config.toml
d_model = 192
experts_per_token = 8
d_expert = 32
activation = "swiglu"
moe_layers = [0, 1, 2, 3, 4, 5, 6, 7, 8, 9]
normalize_top_k = true
router_bias = true
lr_router = 0.00228
norm = "rmsnorm"
tie_embeddings = false
optimizer = "adamw"
lr = 0.0034
beta1 = 0.9
steps = 6496
dataset = "wikipedia_en"
Below are experts of layer 7 (counted from 0) of a mixture-of-experts language model. Rows are named router (the router's row for the expert) and show model dimensions 64-127. Each number is 128 + 32 x the weight over its row's rms, rounded and kept within 0 to 255.
After each expert's rows: "comes after" lists some tokens at least twice as common just before its tokens as in all text. This comes from a sample of Wikipedia text that the model never trained on. Tokens count by the router's weight.

# expert 33
router [147  86 154 121 135 143  91 116 145 108  87 108 223 174 129  77 165 180  96 115 113 136 150 151 135 129  99 140 128 162 147 174 139 127 157 139 145 100 166 162 167 108 124 187 172  93 121 133 147 135 152 121 128 133 121 142  60 115 149 142  83  77 181  82]
comes after: " |", "′", "°", "9", ":", " 9"

# expert 74
router [148  46 124  92 134  75  96 110 139 161 120 116 139 151 158 128 122 187  56 102 138 146 188 154  74 111 100 129 114 164 116 154 132 127 107 136  80 116 129 152 187 113 110 148 141 107 122 183 193 126  62 165 107 128 125 182  97 142 136 140 111  75 143 151]
comes after: " of", " in", " to", " on", " at", " for"

# expert 81
router [109  84 150 147 138 149  84  75 109 133  88 129 179 139 162 122 132 151 120 102 167 139 143 165 138 116 106 148 155 164 152 203 133 112 121 126  49  76 167 111 161 119 122 174 139 137  69  95 137 155 125 142 124 162 151 162 121 121 137 102  86  94 189 146]
comes after: " the", " a", " The", " his", " an", "'s"

# expert 25
router [151  87 126 164 168  98 117 147 103  86  80  83 222 164 162  81 133 214 112 105 120 152 195 133 130  86  66  85 109 165 122 148 167 110 101 118  98  82 121 160 137 123 168 171 158 105 134 135 146  81 138 134 126 149 113 175  99 136 144 185 121 117 181  85]
comes after: " |", " 0", "′", " ", "°", " (1"

# expert 116
router [ 90  61 140 120 168 151 124 158 165 107 147  80 161 170 161 136 165 211 103 180 138 143 135 115 141  94  97 141 109  93 128 138 102 143 125 103  53 127 166 165 179 119 158 170 112 124 140  83 144  79 131 137 100 140 130 194 110 118 184 118 111  96 119 128]
comes after: " was", " to", " he", " also", " and", " were"

# expert 43
router [159  62 186 117 146 133  70 124 120 129  87 135 196 126 143 112 111 167  88 110 139 146  86 121 116 106  95 144 139 197 155 188 127 133 155 135 105 117 102 140 112 126 132 155 175  67 117 148 178 145 143 146 134 102 112 186 133 138 165 132  90 105 156 116]
comes after: " |", "|", ";", " /", ":", " 4"

# expert 62
router [171  49 138 121 112 134  92 166 144 165  88  86 190 149 108 127 145 147 104 137 144 146 119 134 127 112  90 125 142 206 128 168 148 109 123 110 122   8 107 153 114 107 115 111 191  70 118 140 162 108 120 118 111 143 122 167  95 104 142 146 110 125 192 117]
comes after: " |", "|", " /", "|---|---|---|---|", "|---|---|---|---|---|---|", " MPC"

# expert 112
router [145  86  79 149 120  99 103  86 114 137  48 144 236 148 112 114 152 102  89  92 144 128 120 113  85 115 168  86 107 171 151 197 125 133 131 116 180 128 182 153 160 118 128 154 186 108 125 141 140 130 130 151 159 137  84 171 112 125 123 162 100  75 131 162]
comes after: " the", " of", " The", "-", "=", " at"

# expert 92
router [135  75  74 135 124  83 144 103 121 139 121 134 255 133 200 152 113 111 103 123 151 121 149 143  90  95 157 117  87 175 187 202 114 168  75 130 130 125 154 123 165 128 113 110 175  70 104 124 133 103 118 161 109 112 136 152 138 116 160 141  68  84 109 150]
comes after: " the", "-", " of", " a", " and", " The"

# expert 109
router [183  46  90 162 113 110  85 134 101 126 138 123 232 159 171 144 120 136 120 123 175 135  98 132  82  96 131 157 131 142 132 152 100 102 105 112 122 108 172 192 116 123 128 144 141 103  91 139 144 115  83 116 110  83 185 135 133 113 166 138 123 162 118 136]
comes after: "\n", " \"", " (", "-", "/", " un"

# expert 127
router [177  18 129  95 135 124  78 175 102  94 127 143 197 149 168 151 158 198 104  70 158 158 128 113 131  23 110 140 127 129 162 156  72 122 101 132  92 126 171 202 125 130 105 180  91  72 126 154 153 114 138 128  89 102 122 136  94 135 159 166 127  90 107 148]
comes after: "\n", "-", "==", "===", " ==", "|"

# expert 79
router [ 95  94 186 124 151 159 121 145 143 128  94 125 183 148 174 131 149 182  75  94 162 182 108 130  80 113  97 133  83 162 136 166 144 130 181 126  86  63 143 151 149 123 161 165 172 130 114 151 127 129 128 185 151 131 142 151 144 135  84  91 105  88 162 133]
comes after: " the", " a", " his", " The", "'s", " this"

# expert 42
router [162  20 107 121 125 129  98 107 105 145  42  55 180 119 179 146 102 193  58  84 120 154 160 135  87 123  35 113  97 154 151  62 101 119 150 116  92 109 132 132 121 105 147 141 164 128 142 112 142  63 127 136 143 194 122 150 104 123 160 163  93  96 184 129]
comes after: "\n", " |", ".", " =", " ==", "=="

# expert 90
router [140  28  84 106 170 114  56 192 112 129  88  90 235 132 169  90 139 154  99 101 140 133 123 131 107  74 129 140  96 157 130 184  98 123 174 117 122 149 201 138 151 130 183 179 130 104 107 159 138  92 167 156 105 135 130 142  88 139 151 103  92 130 167 135]
comes after: "-", ":", ";", "|", " /", " •"

# expert 105
router [121  65 128 154 137  61 111 133 129 103  94 116 247 128 166  94 116 136 101  65 164 108 153 145  63 104 106 112 150 128 179 202 109 149  69 100 130 131 159 176 144 135 102 141 152  94 129  80 161 102 137 153 145 141 123 165 175 102 148 179  67 123 128 151]
comes after: " |", " the", "-", " of", " by", " and"

# expert 64
router [190 102 140 132 124  73  56 147 125 129 108 168 182 100 129 119 112 133  56 145 123 155 108 159  84  76 135  98  83 168 140 158 101 102 160 120 177 143 177 152 166  91 124 162 131  98 123 148 166  80 140 161 141 127 145 179 155 110 146 127 113 114 139 128]
comes after: " |", " and", ";", " by", "-", ","

# expert 15
router [103  81 143 117 129  73  73 139  80 138  95 154 180 161 162  93 106 194  74 128 159 143 127 164 109  56 114 137 146 135 147 178 156 127 155  79 130 127 186 124 134 148 112 129 171 120  94 110 111 131 152 169  74 174 173 143 104  99 166 185  90  62 143 158]
comes after: " in", " the", "|", "In", " June", " In"

# expert 123
router [177   0 139 116 149 132 109 114 134 155  94 159 134 168 155  73 125 196 108 140  98 154 165 152 147  66 122 101 138 140 145 113 129 147 124  73 139  92 132 215 139 127 108 136 136  74 131 121 165 157 109 130 108 135 114 112 132 126 112 125 121 102 170 139]
comes after: "\n", " ", "\n ", " —", " Party", " Win"

# expert 38
router [133  62 151 109 128 137 106 100 154 125  63  78 207 164 204 134  81 175  39 137  98 136 176 104  91 100  60 137  98 105 119  85  96 108 119 148  91  88 108 168 141 131 166  97 145 115 156  67 138 139  99 163 137 173 148 145 109  66 171 173 111  99 165 123]
comes after: "\n", ".", " =", " ==", "===", "=="

# expert 12
router [143  84  83 108 108  82 101  76 104 137  80 154 192 131 143 109 154 146  81 123 147 186 160 152  48 112 134 103 125 135 120 166 109 143 112 120 136 149 132 142 206 120 152 143 118  92 158  94 189 146  89 127 136 145 124 155 138 101 137 174  63  53 119 123]
comes after: " of", " in", " the", " to", " by", " at"

# expert 36
router [ 98  83 111 112 151 125 103 133 104  98 135 121 192 226 147 106 102 125  73 147 103 118 139 188 148  80 127 173  85 110 149 123 118 104 121 132  98 108 171 101 158 130 173 114 139 154  95  94 151 102 110 142  98 122 174 153 121  63 189 129 119 145 152 109]
comes after: " was", " is", " a", " were", " and", " are"

# expert 121
router [138  73 182 143 145 120  81 142 128 129  72 157 159 143 173 114 130 190  91  89 135 140 130  94  96  99 124 127 118 147 132 172  81 138 186 140 129 111 108 163  82 161 130 167 159  81  86 114 178 159 107 102 140 143 118 118  97 101 155 150  83 101 212 165]
comes after: "\n", " |", "|", " on", "-", "On"

# expert 114
router [177 102 190 121 171 144  51 141 120 107 123 141 196 122 144 129  78 130  84 134 138 108 129 141  67 104 133 157  59 165  81 156 119 137 137 124 142  88 161 136 137 125 111 153 186 129 126 155 118 134 136 136 122  96 146 177 125 100 133 130  45  92 128 134]
comes after: " |", " a", " and", " E", " m", " h"

# expert 73
router [154  44 166 106 158 118  60 120 120 178  88 165 190 159  96 124 104 186 129  96 116 184 105 166  83  53 116 169 119 139 120 150 100  98 134 135 102 158 133 130 141 109 109 133 174  98 124 123 108  86 130 117 130 130 106 116  80 156 160 139 117 150 182  93]
comes after: " |", " ", " 0", " 1", " /", " 2"

# expert 100
router [120  66 160 161 137 137 142 148 150 156 141 140 177 174 120 143 127 153 128 168 153 178 121 101 126  53 100 119 132 122 153 130 122 119 176 105  64  91 101 146 144 121 124  94 164 104 135  86 188  91  99 138 148 145 164 176  75 163 180 108 111 133 156 164]
comes after: " to", " he", " would", " and", " not", " it"

# expert 5
router [115  69 143 144 162 138  94 135 119 117 116 150 188 151 156 141  92 122 105  70 211 125  91 121 110  97 104 117 121 149 109 216 174 119 154 102  79  78 140 168 133 107 130 183 183 117  92 158 175 148 126 141 144 116  98 138 129  86 172 103 116 127 160 143]
comes after: " the", " a", " The", "The", " his", " an"

# expert 46
router [162 102 111 140 160  98  86 128 116 149 132 158 181 109 187 117 138 164  27  78 128 125 123 116 136  52  69  57 130 132 150 225  82 138 155 105 152 115 140 163 146 161 100 152 163 103  68  89 205 104 147 133 163 130 162 127 106 129 116 125 118 109 176 155]
comes after: " |", " ", " /", ";", "|", "″N"

# expert 61
router [146  71 148 112 118 110  97 174 136 138 101 127 183 169 144 183 130 115  76  85 122 146 126 181  96  61  96 150  81 133 131 163 149 109 145 140 131 110 149 170 112 117 138 103 171  83  66 175 116  81 157 109 161 146 142 104 165 111  97 144 164  50 105 150]
comes after: " in", " of", " the", " In", "In", " from"

# expert 95
router [151   0 110 100 209 148  73 106  84  92  66 103 170 167 147 152  85 144 133  94 172 123 129 170 133  88 143 148 134 145 157 162  48 140 106 139  90  96 206  98  99 121 129 180 112  99 106 131 134 119 154 138 118 132 145 149 136  93 163  80  90 101 120 173]
comes after: "-", " a", "\n", " is", " as", " an"

# expert 120
router [162  62 175 139 118 114  84 154 147 140  66 111 174  95  98 129 141 163 115 110 143 143 157 112  57 108  91  69  39 182 127 169 120 117 169  90 124  87 148 150 185 114 137 121 164  94  92 130 166 114  52 146 129 140 125 134 120 105 131 206 111 115 196 138]
comes after: " on", " at", " the", "|", " from", "On"

# expert 99
router [134  55 158 162 142 100  91 108 113 153  79 136 142 138 119 116  85 139 106  88 147 158 135 143 108  44  62 122  90 116 176 159  82 102 103 127 118  87  96 162 132 160 140 132 170 137  85 122 114  55 109 133 142 122 140 127 146 120 133 158  95 121 142 130]
comes after: " ", " 0", " —", " 1", " 2", ")"

# expert 77
router [156  87 105 135 151  67  33 119 114 121  77 149 205 109 121 161 104 137  90  88 128 122 134 135  86  46 128 119  62 135 141 173 155 147 101 138 133 117 150 156 129 102 132 104 128 124 118 118 146 106 149 166 157 132 109 175 155 111 134 166  71  85 117 133]
comes after: " in", " of", " and", "-", " to", " N"

# expert 110
router [153  89 197 131 126 140 112 134 120 163  93 195 217 182 105 175 110 105  91 100 162 165 107 134 107  94  79 126  57 157 170 179 157 117 103 130 146  70 188 129 141 119 148 156 100 104 113 164 105 144  98 159  96 108 148 144 106 112 104 132 157  71 101 202]
comes after: " the", " of", " The", " his", " and", "'s"

# expert 14
router [106  26 103 125 160  93 129  91 107 155 120 159 172 153 132 136 104 150 116 111 147 191 140 184  89  81  82 120 125 153 141 163  78 156  96 158 146 117 180 141 130  98 123 205 120 138 118 145 164  86 130 139 157 138 126 155 154  83 154 124 107  79  99 171]
comes after: " of", "-", "\n", " by", " in", " University"

# expert 65
router [130  88 127 163 140 113  65 159 187 116  80 104 162 155 163 140 101 162  62 143  79 155 116 161 106  86  91 118 126 152 128 167 120  85 160 102  96  37 156 156 132 124  89 162 197  98 109 158 129  88 170 106  90  94 194 162 138 137 145 115  88  75 165 124]
comes after: " |", " ", " 0", " —", " 1", " 2"

# expert 59
router [154  76 185 153 124 100  72 156 163  81 106 137 190 169 169  98 125 142 105 149  95 126 102 132  91 123 119 117 114 199 182 142 104 132 142 124 113 122 134 129 129 101  82 181 181  68 102 129 123  88 166 129 147 142  98 129 175 120 163 124 127 107 151 132]
comes after: " |", ";", "°", " Sp", " sp", " Ch"

# expert 41
router [147  66 143 118 121 117 137 107  56 160 153  86 177 168 141 133  91 172  77 147 146 135 161 146 145  61 100  72 122 164 149  97 191 136 109 157 152 103 172 173 112 129 141 100 131 100  80  96 160 161 140 146 171 111  97 132 109 141 129 124 109 100 143  84]
comes after: "\n", " has", " Ch", " had", " can", " may"

# expert 86
router [140  76 118 112 100 102  86 104 102 132  75 145 159 179 143 183 105 110 108 107 102 161 163 167  77  56  73 116  93 170 148 160 112 114  58 159 131 144 155 131 185  64 142 158 114 121  58 127 127 113 114 130 107 131 157 164  93 111 108 160 120  74 175  96]
comes after: " of", " in", " for", " from", " to", " with"

# expert 82
router [110  43 221 123 209 136 147 115 144 161 132 136 142 171 173  97 109 156  71 185 127 120 151 148 167  81 104 130 119 178 144 124 180 141 143  91 174 114 112 185 122 144 168 117 127 123 122  95 182 165 128 161 154 178 124 140 122 123 154  85 123  96 160 144]
comes after: "\n", ".", "\n ", "\n   ", " known", " W;"

# expert 35
router [127  40 161 146 142 129 110 165 145 151 121 173 150 122 148 155 116 181 109 115 114 141 152 112  67  99  59 158 127 130 156 147 113 126 130  92 142 101 135 162 136 138 158  47 115  92  93 109 114 114 144 166 158 127 138 126 121 131 113 163 129  83 156 182]
comes after: "\n", " in", ".", " at", "In", " In"

# expert 68
router [127  73 127 151 104 114  73 110 114 121  87 138 188 153 167 133 126 113  91 129 156 138 135 157  75  47 151 122 104 126 151 148 131 106 125 136 128 127 164 209 151 159 144 154 162  58 101 107 134  83 157 142 154 156 122 125 132  84 119 185 110  68  92 105]
comes after: " in", " of", " In", " from", "In", ","

# expert 126
router [142  68 187 123 135 133  66 155 128 144 100 100 178 168 121 145 159 146  89 118 119 165 132 111 123 116  92 139  79 152 114 189 125 131 132 152 127  61 107 140 110 114 126 119 166  96 126 139 157  99 137 148 117 143 137 185 119 120 121  88 112 111 182  95]
comes after: " |", "|", " United", " ·", " IS", " MPC"

# expert 117
router [180 105 113 143 154 132  43 148 150 127  80 130 182 144 170 118 118  87 127 109 185 139 117 136 150 105 141 169 101 121 125 206  59 123 165  74 115  98 189 171 101 101 101 165 179 116  71  97 172 140 157 161  94 125 147 153 120 143 152 117 122  72 172 162]
comes after: "|", " |", "-", "\n", " ", " \""

# expert 72
router [142 102 109 153 142  96 105 152 113 156  70 155 176 174 129 122  92 146 104 139 132 137 102 141  46 143  71 143  89 164 141 184 157 100 163 151 133  47 161 170 138 144 130 185 186  78  86 110 126 132 144 136 125  95 168 143 150 133  77 132 118  69 168 123]
comes after: " |", " the", " for", " of", " a", " in"

# expert 9
router [148 101 147 147 155  87 101 181 117 106  83 113 193 137 198 113  95 154 100 132 126  91 108 115 123  85 119 136  73 181 119 156 131 122 112 118 112  61 173 157 137 144 125  94 187  99  89 157 176  89 132 154 136 107 145 100 143 158 138 130 105 118 126 117]
comes after: " |", "|", ":", " is", " on", " ("

# expert 122
router [ 95  10 136 120 166 109  96 130 137 134 103 131 145 185 183  99 121 149  75 146 123 129 121 125  60 101 154 162 110 138 150 170 114 162 107 147 158 134 155 159 102 107 146 155 159 112  93 158 106 121 126 140 136 177 110 184 123 142 144 142 118  84 173  99]
comes after: "\n", "-", " ", "\n ", " •", " 1"

# expert 66
router [ 91  59 103 104 230 165  76 152 108 114 109  94 161 174 189 111 142 133  97 135 130 111 149 169 126 132 147 195 157 138 135 123  99 114 113 116 101  60 158 129 151 106 164 123 136 114 132 111 191 123 117 132 117 164 133 192 123  81 159 122 128 105 139 149]
comes after: " was", " is", " as", " were", " be", " a"